{"n_layer": 10, "d_model": 128, "n_experts": 256, "experts_per_token": 6, "d_expert": 48, "d_shared_expert": 0, "activation": "tanh_gelu", "moe_layers": [0, 1, 2, 3, 4, 5, 6, 7, 8, 9], "router_score": "softmax", "normalize_top_k": true, "routed_scale": 1.0, "balance_loss": 0.0128, "balance_bias": false, "init_std_router": 0.0214, "lr_router": 0.000701, "n_head": 8, "n_kv_head": 8, "head_dim": 32, "vocab_size": 4575, "norm": "layernorm", "norm_place": "pre", "norm_eps": 1e-05, "positions": "learned", "qk_norm": false, "attn_scale": 0.177, "tie_embeddings": true, "parallel_block": false, "init": "normal", "init_std_qkv": 0.0442, "init_std_o": 0.0442, "init_std_up": 0.0442, "init_std_down": 0.0442, "optimizer": "muon", "lr": 0.00948, "lr_mult_o": 2.0, "lr_mult_down": 2.0, "beta1": 0.9, "lr_head": 0.00927, "grad_clip": 2.0, "warmup_steps": 200, "schedule": "wsd", "decay_fraction": 0.86, "decay_shape": "linear", "final_lr_fraction": 0.0, "batch_tokens": 32768, "seq_len": 1024, "doc_mask": false, "z_loss": 1e-05, "train_tokens": 313600000, "steps": 9571, "dataset": "wikipedia_en"}
Below are experts of layer 4 (counted from 0) of a mixture-of-experts language model. Rows are named router (the router's row for the expert), up (a neuron's input weights, with its number), down (a neuron's output weights, with its number) and show model dimensions 0-127. Each number is 500 + 25 x the weight over its row's rms, rounded and kept within 0 to 999. Numbers have three digits each.
After each expert's rows: "raises" lists some tokens whose logits its average output raises strongly, later layers aside; "comes after" lists some tokens at least twice as common just before its tokens as in all text. This comes from a sample of Wikipedia text that the model never trained on. Tokens count by the router's weight.

# expert 143
router:481473475479483518530492456477508480511506554486538534491514544510516471533525479512491467553512470483503485501481522482458509498459529467552462483458509513470472521476496502519457531516473488526513485524464550489488507525483512484470478533508510476476496509527483512528463501524429551496487483503501513493476521508540492512520458532518514449475481487514532508509502511510476511522509
up0:514484539478482508480498486490525524487528543507485500485492532493500520521535534478517489477503518514503525539495458493526492475495482495487472525500490487455451522499491476509509515471498504438517491523523524426533491502481494520499515492530485520514476467490434478483471498516476527527501475470501520455534497494550478475524485509503511501452474454493498455509503556496565510534482
down0:510485479473505502503525479486500507544475475465496471510507492496511539508513483510461499517515517453465488478493498506490459499504498497486511449521484485481506530439539453527519529491481501514530492491464528494511525496502537516508490530468500524525496525531442502491495481510474532560489506548452477494520506470515517440478489505535472500503516503524494517504468505492523509514598
raises: "He", "It", "There"
comes after: "\n", " (", " \"", "==", "===", "-"

# expert 17
router:500455477486548512540528495486469476460528518513526487499454489537535514481495529491515539485493497501507536528536533473482496494482522520533480494492496513469534471486547523519498540471486536509506491478520523508507466476514523505521486462474493483481465488479524509511456453504456468503477522506461530531499458517516498446537493499514537468467511468494532470508501475521536496528463
up5:554516502518525460498455489511504485472480481521500492471516503486498494511520511481519497478524474522522491527494524511521489527490539523504542445468484517472544506524475499510545483503524473467474509493471474449468477513471499478516561474441538493453504480489493533504506522482495514510456458500440536500540521514493507460476533518519499505529513517514491525469541495488500531515480
down5:494482476496460484480513517491553475524459496485509529511456484536486500559505490532488484529501513491461510463540493496445433525484492462485466491523515505485499505488542464507521494512500529554484493565520478517484538521507501549519464509507492569489485474478485481511486528516484520445523491523509510524511467518481504533458495495494490506502470502522517498498479479493510495490531
raises: " Preceded", "chie", "f"
comes after: " ", ")", " 0", " JPL", "%", " 1"

# expert 100
router:495509464484537494537490512455512466511492539517511478491497528477528535520479506523486496475514505461522501505545532500451460498479510507532484484490495542499521458469480544525475539510512526521520481465531528471498480441493498459514472529476519478477487502464516537519479483492532486509470477519478471488487479532506511531478460473528530454501515509517535516534490485481475513555475
up0:492471515493464460532546480475535524468499462534502494501485515497507505491528507522463490495482490445483521506495469452541550513456510474493465507524493454516506560475496488501469516542459522489467450532512501485521515514503492486503471527551471504508511537484479495497506522500504487503554532489534510547519500474506485506463492480499472466516493511520510508487532507547481478501450
down0:601502497505474519476466517508500528525494486498495543521537506491519478458538496529495517522479473536517477490524503472449466541473498489516503478508504477478513485514521526538493435487484521481480502515555483489522509501542523510471487495517539524461467495501472507501484511489481501523455507497513476498495522519502495509532526463481537529526491449500471523496476476466473475475511
raises: "like", "era", "ibility", "formation"
comes after: " |", " 0", " ", ";", " 1", " 2"

# expert 192
router:446463479486505500513483474476521497497528517481525519510498498518532485450509513537538534469465473461536554499519511479497498504501510541522489465481501523505509475469498518508479539469486529529465489464545509539490475491547457479515492487510509512484479502469534536511476452532495488497490482523507508519468457528535541489524465517522549465511520482501531478491493464480463508508522
up0:469490520492475478512477575517512541445514517533475485511484461521488508512500512477518514533523513492511459528495472493466501492521490499477512460539476501485525529509535502490453500475531481504458507494505497551480517547479516502493499505521486491527521493478533480565543509501523514477490552533450477525500484485531521514479492473493493519461508472485521468479490504515515444529466
down0:516516495513500543492503479553468543472484499499522480523530518510491490512463491469505490481501497469507545497489513465521487522488514562490511501465535527499454473525492524486449444463455502470474494503527522498512500500487542478514489500487515494458508510518489512466494537554514518499492447514547524512532502468540521468530482528508503482516469458515511490485535457499459523515480
raises: "'s", "f", "Cl"
comes after: " ", " 0", ")", "%", " 1", "0"

# expert 106
router:475478491477474537505467566493527470477498497473515519518543471507488472465496511485523470525502478501543519483468526496513501497490533464490484490519478492524502457471454468509466492486461462543491507519499506540474490500481512460487508527473550495490475490511494516523496492463477507488530525471477529473476476477547531516514546522532520484515508518503482553458458492503529536479531
up0:493490497510542497457511566514548476501532508492479489516479535542513474495509501484496448464527503482494512527532453468514520491501492495494502483473478470469517489484511446485502500500540502481534513477514494483450487499519475514497493491542514449530540536499473507521515480499504517539461475448467484467491491524502504514518496552508469480481546532470491512492465514524499472543533
down0:470533526511520521508472526515516494485475500457532509530512495475487522539519506482445528474425490466489496497501493545471501496507509463528478543512504476548492470513487509457522520497514465464523505504487518468525519520520503499541483500447497481454512489512520558495478532523486521498503467521497529471446542537511515517474511472497513542489480485523471485502496486519512495453483
raises: "====", "aves", "alls"
comes after: " a", " is", " an", "),", " was", " ="

# expert 123
router:477482501504535488491504483526459527516497495519489521508517455509498476482518499516498480516502545550454541488476492475492527496510471476497486479501453479481526494500518509499530524519493482496526522479476497476522526492532546475473531455467484493519492526530505494454463520537536520525493464483495483479530540504522470502495505510496518549460563462515454458555538494537478506492510
up0:489510472457493503530536524476498516486512496457520486546489559545527496530496465549472511521506484470506516524502464499502498519503489497507469511529489494526468512516477464484546464514499498473514501525489507507480489516493464501493522484460482510477492494514458528546513550472482494504454548513523494496478480477505492465510541469504528461528470497490474590507512511484476476473516
down0:500472534467496514496510493456520477509535482499480479504510530480514539510545523535511494530453506495498524516491486543488503506503493505440472498447543479493472565505494491476528531513513489501492506543494560470479488525509452517502495463532454524443489506509520550492498523446457509491479516486467498476499488532516541484502527499507483503472497488485510490462494480524493501526536
raises: "ord", "ip", "ity"
comes after: ".", "\n", "==", "===", " ==", ")"

# expert 105
router:460552496485504529489497471482487483470494536486494483536478496533458481558488488465476494530473537525534502501505535524470504540476528510481500490505484547506489533480529516506480496524453480451468493512497527520448489506472505503472469505540508458519492493473526515535469511529520500457515492496480494499484481478536557495498468506508525538475481549486523527481479506484454495487523
up0:477491466506502513531447456510523511473540478496492501506486493526453469553489496502510498487536477501519566489520463516528485472538486529459457531506528504458545496508501450548534522461502484501505494508484524470497441538509477528500481459461540510507465493501480495492536486492499517540499514490504510512510509463519521491519543478481524511489496472474473504472494494513498503511547
down0:442478500515502504493503489504494541494483507507485520463518510511506499490539475487492462476511507513459455473505516498531465496518520471487532503492462497530471493514439512515494475523529512474490499501575477483533513499540527513502480482529492527505509454490520495451546548523499495526530506541513511485478481517454549527494480507505420482470483470512471492507521508545512504510505
raises: "ed", "ing", "iv"
comes after: " the", " The", " of", ":", "'s", " National"

# expert 130
router:484485483502529504546511484495480522523540544483494455503532474518548476480504485526467476511517528512497514562526499477479513491505462522517467478521484537472497476479489545513470511515548511503516517481522510477505507475518549470497491477466503488512489474534482547447466495529528488521527465458485468514504518506510478501458515473498513514481559472521484468524536497532480470527508
up0:485480465505514492487504563488474503482497522499483536485469486501449500558491488518470509516471503517481502441489465464480459516500480531507477471479565507473541493488446494471502526517511517501539521516508469451551473497483511489483538526495535510566523487524560528501489499489487509515446492461493517499498525482524521489483512462496493485496512490495517494502540501507502493523512
down0:502456482490530515490487502548510503448489474495507500492515521480527520484507501530524511556500498503539502487464497564491523572472518468516505463517450562505467490469512487484499501508499497487514529530489489552489450520500480546480478486487491504456513502477491530515472469518545484498508510519505489479490491487506469513478525520506461506456528510511443469506489472473535496505526
raises: "lying", "ro", "gram"
comes after: " |", ".", ")", "==", "|---|---|---|---|", "|---|---|---|---|---|---|"

# expert 67
router:487484472478514509535503508467518472501522512483515481510467464514528528485503535465531541469475486491503556528509506482485481493504531530510493506471483519458553474482546499505506526444494525504482532471548514543467470504508466500509486493491494492473460471476530531529486500502492481494499482493469533539490459525534537461545498525509534479480515471494510435503490457503504504528507
up0:509512513525524527530535537483491534479497515453476484535542529507499438491490486513507505491488494483535518528492510528471510567504504505507477503480490492517455472554466514497453496498495456512514482530448492509438520488454481499488523483483521513490494481525500520473540438507539521485496508519539514502492483477497502506513510487503522495498530498524484531521458430528511513509480
down0:487505499471503510517504473536489494510463512474499527537488481536488486486491502509487501490476501493504495496494496477547496424512481535488518489500553502496513493535474506508511531460486495495501519500458464551497519521463485495468518492558498478502481512479484486503494472490510502464449498477512466512503570564479507475533532500500497448491520530462498487563493568511528516504497
raises: "ipl", "cl", "ournament", "Early"
comes after: " ", ")", " 0", " —", " JPL", "%"

# expert 210
router:499472499506519506521504470486516526516505522554456510534497533532470476512513494505492477551515511464530498476477474494545472508467526451500478541453517516499538500454511515508529511516515472444520486504505529474510523506535466450519526484506486469503479490496465501511499531535471480492558482510460519509484484518504508520444467478501510467512484495508542531540480489494489455492484
up0:498488514495493502459555454499497506481524472528475470483460494493519527493483506527512493497511526494505483542535486497535489499516489515476532508440520527526517507499484541472555511495539524518508482487518535490489450513479471486510492525522507472509523435470517510514476495432525499505540479471537511483511488483531499507460487482516514467472472457503529488521515453472551507477480
down0:479490488486471532506470489526519467540464554468512484517541495521529502477502477506506472485504451470506537539474504500522524465503506513505522490488510495506530492516514537518489453504508476503525481525535510506518512507508498463486513476492513482537490475469498501475554509484446501531587544481467485521506465491463505496500549507463523520502490503487434472502477476504499466491528
raises: " than", "ful", "ake", " they", " –", " with"
comes after: " in", ",", " 19", "In", " In", " 18"

# expert 27
router:471474478486529520546463490523523467491461532522535530512489512530479464499499471442488500529506474471552478473485540485471516517469531522539492499519513522511463466466542515543486508525468494535480471467481542503455522501484496491518501502524529456469496522496528507508457483520531488457465491515515499516479508529504524533462481522526527480506470524483515536494479497491497472509502
up0:520501519505517526498510499512463485480513471471458486518482454515570491513476506547481500508468467505499522520502531466508494478496470521490529563507517490471485470503471484472494493458533539539499548515510486555550503532479482549514493479487483529486535507493522464554479542496521502540481466484525476506496507513528484493512518511476521534482459506502466491477475484509513526523507
down0:552474514512513503448496499515518512538507531510514502500515529531477512491495520469459511480520515523431462454476503471534486529536524502529493457523501515519473461522480502526513492509516510524501472511467530504505507513497497476430509514490476463505541493498478503464470520473455494495513501505529511513530517466511525493488493520532489455496511544517519497447547453492478516458513
raises: " against", "ensive", "ended", " possible"
comes after: " the", " of", " a", " United", " The", " C"

# expert 240
router:479499487469494516504547508504463468510523530474528514530499497507518458484471478520467505508534489491498474523504512473493525474486530538517498459513537508480467495477482495503484507490465506534512546487453524536469486492531514518478469446494492472463515489513505527503474528507534552546458491465558507535502493534511520509490532501550499489534468521483479528491467514482486455478540
up0:555510469464476501491509492497466510466468457487493478514527517519497526495494512509480489509521527497500511515507499498518493544466512462477529499483508538509541514518486525553524512473457455481542491513496506495484520488523434516529493515451537507470525464522513474488470511482449474522487463506502481481465478506462477472545534527529520519517494505488509506446542505496495535502457
down0:482485472508478471474482491518530469487521529490533550506505514505505494513490497483457463503464513505497465510509471547514513465539501529552462457475493501503456472493455475437548476523514522534506541492547519502508523518489491492505545491472465468534537503511501484513455528499502497519501511528462520503490490519469533488540504519502515526531476485458490520469474469510512504511533
raises: " manager", "ians", " coach"
comes after: ":", "-", "us", " Genus", " =", " Species"

# expert 26
router:515506548460544482539484513490515504516502495528500495521469504484477494525488482474476522548522532516525469499498481456488491504475534476511500533484488462477503490488514497537482503515474458518519462510499515491476489536488492475471507500495489474471469544484493464539536524525519505516509467464490553503535512540529515519452468510537512487527451455529506533505457466462507509454493
up0:479512520448524493494481469482469482466486517551448516543510497489507485517523524451489541489478502477499507525498492469519533490488513539484421482532517503514512474491503491464489496518533480499480507482475471497473486470525559533496468515534529449480519536463482479487481492494498543546520534475501529505501537506509484509490461503511510523510523499490505480506483484550465546486504
down0:521538493492520535517490545483493480491513476482465489488475511468516519480455526475486466507507471522519518490493456496505487528540518476570517477485459516522446531466541493567462476489509515485509522487508510501440465540522511505501485517476504527518508536490540491498517509496520510477475503479532509459511465493476483478493510504528499441496525464517476499531535505470525505494529
raises: "0", "8", "6", "9"
comes after: " |", "|", ":", " on", " in", " of"

# expert 144
router:483506477463517519451516497491501484448476463484500484513473508533478459541517489491475501484486480456493488498470495545488496491486477546479502511518484505518558537477484510526495519542488525522510513522554501479491504526510536482498525486508547489457527481468479457453461494459554520492471537525504501537500449476491529537483477456516497504479471535505509481518488509518510498509488
up0:472503500482536514527514483474507504481480501499494502481490537516502591454534496522531523470503439514512472482490522547537530488481521493504531553460459507475497522519471521489514515524530516463493503475507490476529488517512479455509467476492513539490501480490468505537530485483523507520515463516497482491482505469482474562501532505475478527513479527464486497449516505506534486496474
down0:521495512482487477485454477527511533499508451506497469469474542470504504493455536521479537480561508502506499491471474475491487527514488493507507519513505533513468493505507523544476495545470536509533478458553498532517504512520488507517478472476504506476457516496490493475443502508532467487437501499517489512498559519498493518507489513511462531495487480524455524495535536497446521535498
raises: "ing", "ings", "ful", "ers", "ership", "work"
comes after: " the", " to", " a", " and", "'s", " his"

# expert 235
router:492483513499488505487476518503538492519491538549468521499533561549459479498533511500481474540508504459544532468508493506504498496473513455487493537455548509514548468461482478529519522470485454480502512482491511489487509483529470446517497500510508467508496488531500502524482530523482493512556501515464492492460498515493537519456458491507531465506531500509528531503466508494467493478492
up0:479470473511503559480459521521505499513501494482522491572554516531537472495489516475495469533524489534468534499506485510527504493522526504488525544489502464505497470497530474469511510459526436465491508479491441475500508529457531520511479481515491509488481470527487500518504474474454495484495497508471509467490533514557508486510499527522474509498514497519479520512476563486473524485508
down0:481556509546487491542540514490541506497449537483536525506488493464469504495506495537513501520522499462459484526520523472472487472492452457507465499522514533508517478536508500534480505485460509494534457524501557495493479488490501491503481486485515500496508506538518557486474519464486494502468531522484511501484515505411496515511521507516456501487474505475489492510465495516517493545473
raises: " than", " they", " she", "ork", " it"
comes after: "–", "|", ",", "19", "-", " ("

# expert 184
router:467508462476456498518517545483528495520473536547522514487524554520501485490506490548524469486473459470519512458474524523465518464476508534511539494515504541510477476495531528528457532535467548511502513479498534470467506506462483471522480547469519520473524490505496498483502507487501522476500452494503523520481487509482467512479479532516479470524509502456472527514507525487533524490490
up0:528481517489470495518472451486521528529500522490498530506512526479521525510505536498515516529497498477529495506461505481502472519516494507484478496494475527483509542499515543504522453494507524467483496543502533527493523497517485465514545485532510517497488407492467507521501492447506513517520489510512470501521448440528466525458487492512500469481528478495517471551510473520461498555481
down0:539541484535486516523470453506498483509519443474561469500522526535545502507495544496497512478481478530461497475507501513501497485507482498509514533507511467461458502524510513434510444513528549489491514526458549524500503504512461519483488474495485531488501476470524528481545463476490469489509531493475528453501516496460526490502531516483513496463498494491480492503497507516506499530535
raises: "ouse", "ott", "orn", "rick", "urr"
comes after: " the", " a", "00", " two", " of", "000"

# expert 148
router:484470458480446481504469516501497451504494523464519514467523474516472484494502472505485514463519485532513493509538505535459506487506491484512491478507504555514470496486470504513523513520506477507479488501455528496510537458547473487480544481542487480497527550515499479508497478547521449461482571491490494514491498539487513521496493535524515503523544480515532481508520485508460491471548
up0:503534510507502471507501508508494485430512533502491504497465512541454496510483546457547511518534476477487462482509484454465509489536480510457466476505496481501479504499516479449501494479465516486490510503462469475498480513517479509535483530558517494501522510518458520499532522482527498490480512536495491511512492509517472454501559530497511517497511481556535479512498489565497548516510
down0:489517488511514504486478556485496523439537472437536556519502534500501489534465523432484470503457481496481495468505483529477510507509498552512518475478511505527512530506505458501534512485481472533509492470463500492514500472515508519498502519552472451508486562511489538542526491497518518503508487518525473498482475495474475527508504513510513474514504475475516482499489485546464503487470
raises: "ournament", "wards", "rib", " whom"
comes after: "M", "B", "H", "G", "D", "T"

# expert 213
router:485505453515492493492478509481525483500474515508517514459471498526496487530496490535539460513535492466542503449487530504490463554493515532534551459496488563518466486481456512525485520525508549515497515503506530483502506513507484481475523511463541486496537461490507494506471487479500503522473488535464462487482466504540510488491483496511493463504493494507533514493573478471452507491517
up0:496535524504520537479494513483486523496514539536452504456459484496499532540517558496536481547498513463509481505519485516527549495489478497448513486529472497471512488510473508470503505521511483516500493527442504478495514496497510464469520501496517459553448548534461488471499507449498470521526518480467490515477494483498485472485498513517477496491513520507535494470525493538449495480470
down0:478500495471468507482450536484477494468529514502491504491541484489466519531514486478496525523500481485517488497476487477526494529494528476526513529509490508512534534530477470562516509532523525473529500568541468493467491475485509474529471493498480494474500510531498518504492529473501479483462514494469512512524485495467454484490499511485576500497477454554465515477501518551499534454507
raises: "|---|---|---|---|", "ification", " Preceded", "|---|---|---|"
comes after: " 1", " 3", " 2", " 4", " 5", " 7"

# expert 93
router:479512461504472503532459490463523516510475534517517529523522515495504470548498467496528455528522491485525507526524525455480522480466543466539481464500470526485481468457500521530469530539467459531468468473523528508461519491526496477486483483517504467512477482463504495509497489530517506517461516506496518517479491529506487544457487534534525471504504516499540542494469479480484501496533
up0:496423509517495522494524502524472496508493477516533467497493519479519526472491485457529515495502508514508489510536478490474533509517511500526510465514464518539528477519494528490543475494546503481503453521474519529474551490498469499538522507494485565470446521474495512488491484526493498474516498484494465510466452498463501449516523488470508477538481481456478471541478541505477488505518
down0:488507504561497532493524474531516508497507478489513481432491492542524506501499503540496491512521488487477506470509538519496489469508513509539561496491478460496506496521463494469536456494447460508490491479519460530511469485497503515552519557459499504456509510487477528441509497465469508459518519521473517526518495472494512494519500483516474503528504498505485474492530509546520525535460
raises: "ans", "os", "ev", " |", "ann"
comes after: " |", "\n ", " —;", " MPC", ")", "\""

# expert 178
router:544485530479491504535550461506497474490515521510483543452508541498481501521492478531502463515522513527538479498468485499475507499470506470487484503452510491500478539509463481530477532503469471475540500531466536475521525515515493491499486503496520480507471504543453509548473511510510542526516448501509486441489534519504466498515483499535525448503486470531517500482497512514456540507523
up0:509475484536523512506481474540498470497487455475510469496533508497497503493525515541508532451499518517471509516500476534526481456484548501522488517492476509519517453479502460477512482473497484514537481516484500476460530528556446465504488480509523509513498483500498462499484462522484471526556551510494449484521512509486465526505542517502526491556527472470533474490487493516541501504503
down0:527502525481490472468494530536508532558562504490464487479481525507487518504478496540516483525518512465506496511504488474476509476474520450488510499491490500473502547526486523531475486512471495514551509520518497494525485423487486526481486481496521521489506530505475459500560488525472513458481492490480522490530499541549508480493520464507513543451497511506468497485482478525534489448482
raises: "arly", "\n   ", "elf", " future", " example"
comes after: "\n", "==", "|", "===", "-", " \""

# expert 15
router:471501503498543530459485516517431513546513536483501485533532466527551479467522480511471486517533498507514494480484481485478508487512491533493480475497479538471500466498504494518469509483512502527489526475511478523483483496522517484480465487476489516475465468526520548484475536529537522524503489444473482531527518494528477497467524504509521554457546493479447504497506460480496505468523
up0:466483493500528498450530532488461554493512510516516482510432470488503509473485511476460492493576496501548513528544476497486466533499515467447498471519508545503548489466477527527487507527514464476518454521484525518492492516471461524493545515519487497516515523489546483527495489465508479519488516498510492477490501481496513472515526497492501512444524520468476499517494492527518493525503
down0:514475488493505487513557488500547460533486501513535535512528517475454538493496491558532528488491482506488471485501514500494554504525512486531509498481480448525451536492504536505500438515470554474476503496481472493515546479525499508484492508487506507465486438499507482480502466491507488477476467499497474531478545544470541518488494476470478496496549504502522506502511476503534505500480
raises: "itor", "lin", "lic", "based"
comes after: " |", ")", "\n", " =", "ia", "a"

# expert 119
router:460513527517495540491491519508496483545506541466514498526469501512481490534487487475538490495524475502479478480488452543479479504515504492519499550551497482504457496527478485522537446520512495459482505496514502524524527491530449554452491494539486478514467493525490483534526494456530459524484534489502489507505503488541528513524460487480469497497474532469524492510468474477478492529533
up0:480498513507487513498531490508510454481532434522522483517527506508513507546505492491504472473517515499446514467532487549498474500509451473523496459512516470455539480496486491537473479510536491471506496486496511503528489498464494532468501543505506534482497491475508537469501556510506496500487463488489500483504533486557517472534438499486522468523517498486458543521506509505488557498531
down0:511518541473480503485550520503470490498504469491530511450487502537471495464486438515524497478497491498521500506501467501512502504502493509485548474509519538479491523528520523475560518551540518491509469534483485525475492528450529542502490517515474471501497476495514490480527470515505424491478532492524467553477534546507466499485511449495516466494501492497496521508476501483471520474490
raises: "ence", "ens", "ights"
comes after: " H", " J", " L", " K", " Ch", " R"

# expert 203
router:498515499486523476466481506508518485453472538539486490528532485486490460502486531489454543540495525497488502488502514521474531467480522490489509485526507521532524474490505528527463512532464535495507539511538512520497515464466523505536494504526512482457507474500488474519466497493541478445508468523468540490476489440493519519469522504522526457523466499491534545491486489459510519535465
up1:504485500513508448518506560468500488497540475481507487488549480462496453459524505505500512524481464540504481506498502492550531434522497525472476518499515480503488504505479485455521508460502508532516503501491494490485487492488521529527480484538524530445513473523491504476505491544506507561486464546509524483536491492460480487474525533524515503537487502494524495529478457486518502465456
down1:505471494473512533535450516483477500468537500510516481502490513496471500456511495523502480490518541472499463533519532518505528449489528553477502475501472489499495485482484494493531524479514466477516453490461528521472474496491498512522474479455533533549478543533495495505485474525492506544532512453463496483490536548519522516491460507454500505474488498478531471542497510546506521521501
raises: "off", "sequ", "ward"
comes after: " the", " a", " The", "'s", " and", " an"

# expert 166
router:482514496473493515485494445468504508484500499506484457514534488510451502495459512468453505515476491490514484482538532562474492532481524530482471479495511513510496525467484486521473538518482478470501512470453528494470496464497517521474516538519514466534522537491495519539476526546525529463523460486529490525508503517525531508517513502510476506513474523491527542473501535455445472489532
up0:468465535517486483534507490457527518446517518501507508502503475539508488483522511480454481479540522527499501508490484478511440533539500524501522475446506525507479487536506514465494523482454524527513521524498512503541489473513492530527557484485515507491513504476513503487529499557517491465476501512482501478509504533459487501477502488480478483446523522472547486473514551528462533527477
down0:477478487502530513516523477533492582520507516473506465531523514509523423486483524491534537498558460465505503502518475518504506490507487532486471479475489511522513471493492528487517506482523507487489523498461491479499469462522511510461477498512522477556513519539484532490503484516494477506486531519536473497483503492537519523524461511440487482502458503497468537507487522500518472452461
raises: "ver", "man", " who"
comes after: "-", ",", " the", " |", ":", " in"

# expert 191
router:449539468488489474519490516508487467534506537519506500555507497519515493491491496543496532474500461464534495465500531462478498468498545497530493481467537519538520454478492504531459518538486498504473509483529537507483517473525490458506481510516486473457511473492535516491487476542515510497493462510506473516466516525503486541469475519514525462553474510483480550506483508457493522487510
up0:487512541474511493494468503529484502520506541487503502486523505486487501485468528497474468474494521509540499523514488547481491521502538473442468470471528549496524501512505493494491499464506493485528525472499481501524483522485446542502510455531537543492501496546576528479505508479544487452508469506527525491535498452520504482520547505452495504498514514486471483484506494464534466515491
down0:535492477499474484514528510482539506476504532512551481456493517534490511502537478496534509464495478506424521522454469463495508475511475514522474505489520510541499528500520509538519524503522508524442512494502573477492482462518519490489495508488480493526514493503472515464421506461489485459502496527492529505507509540496509485475533526483508508525485483513465513482486504526502530486450
raises: "ko", "isl", "istry"
comes after: ".", "°", "6", "3", "9", "5"

# expert 22
router:497488447490478471527473489476536492525479516508524485525521531520499471516509505514466481504484462465519481475486528482466506502471515510528523449476497530530466476464523534540462524544457488544485470480473549500484501464480495498489509550481515466475507510493525522499443497520493517484476498516493490527468527539516521543488497544550531477494499508491525522466493489466500463493511
up0:533498474490510510487536506469479513486534491520501465515523484479505460465517537479513499488463500547519505503458496511524512508547448510485464528495513496551475480515503501476516533501535535513498536507499476473527493444509468524527521513504489491516508522527492524528487478506475545528505460515454475465472481505456480482479498529497540503500518495527452505549523482457465446522510
down0:523528490507454485504515513516481489443460488540482510516539505525483523446527482492471511476528463474525523494516499468493501497513530513505482510449484522479494491494539549516536478501509496455479476530489502488495514491453509503489473518514480459491491491472543514472484546494492532536496537486501528520449536475503484511490488528530492532532484497482523474468531526512442487522552
raises: "erous", "rough", "ances"
comes after: " |", ";", ",", "-", " 2", " 1"

# expert 75
router:461437468485509514530486485465462476543441485489513485520546488500486478481513481496485482492492513472537477511511523471467520483486543494529487480490491508505480474484533503483496471530473498496469502469497532491472498541469534483478503546517522457509510533525507506531524539523513483451497480529510555478500498515502499534509466505522527503550471511472541559498461520489505488510511
up0:502497528496502534474474507491527483465549484493480480465463526495503511490498516464508519505493567515481527513481477498507506475523538474515508542527522514511526561479469504507494476493511431460489503481506518506482475528490508500520487497460502529485496500485473544471493526490561485522487485503504510484527440526531483495507462491499451534526512493516503494461504507562437495483515
down0:527566514479523489515533529524496492537525507537498468494517479492460501520485488477497496523479478524495485505497472475516503523473518437473487513540527488483517489554489485492484487513521461526498460455508522502440508494461483484490508473502526534495483527524495517484506532567467452526542514510495518544512497533512523458470479495500446478510499526478515503491508468506453508497496
raises: "ian", "ic", "ians", "ious", " and", "ical"
comes after: " of", " the", " a", " and", " in", " for"

# expert 47
router:483478473473531528473495474519541513485493458527503475482524474477486490496525518477493507472542468528435508484484528532486464477474510481537501512512493486524520503503484524553487545534480490487539479493491474465480501466475536501496507516454524475469549512482471501479509499530483529467484481494502495525447524521507449524515484463521477500522496510508444532546484522486517520475521
up0:539508470501501516475516490497476492542468500477478487486442497503513546450501481505511497453498488524517500510438464507486450502505508517544472483504458497526487507479459534511542510491554506555513510511521514518509523477542509483470432508513493498534477482493549528498503487517504476484465505512486484527478490485470485477500505501468485486543516519507529554522521499521473457504521
down0:447480545522504483524488509479509491476482469456482494529549502542511483534445501479535508480474489512482480506460513501491568439489464509481507499512531506522516486524568511500428497506474504463509501513522505510528501512542475513516524487483483497478496481488518473488461470510492484515508538516504505509504491465523525492465517458513552482511521484498475544524519500483495507530516
raises: "\"", "app", "ar", "ain"
comes after: " was", " to", " is", " and", " were", " be"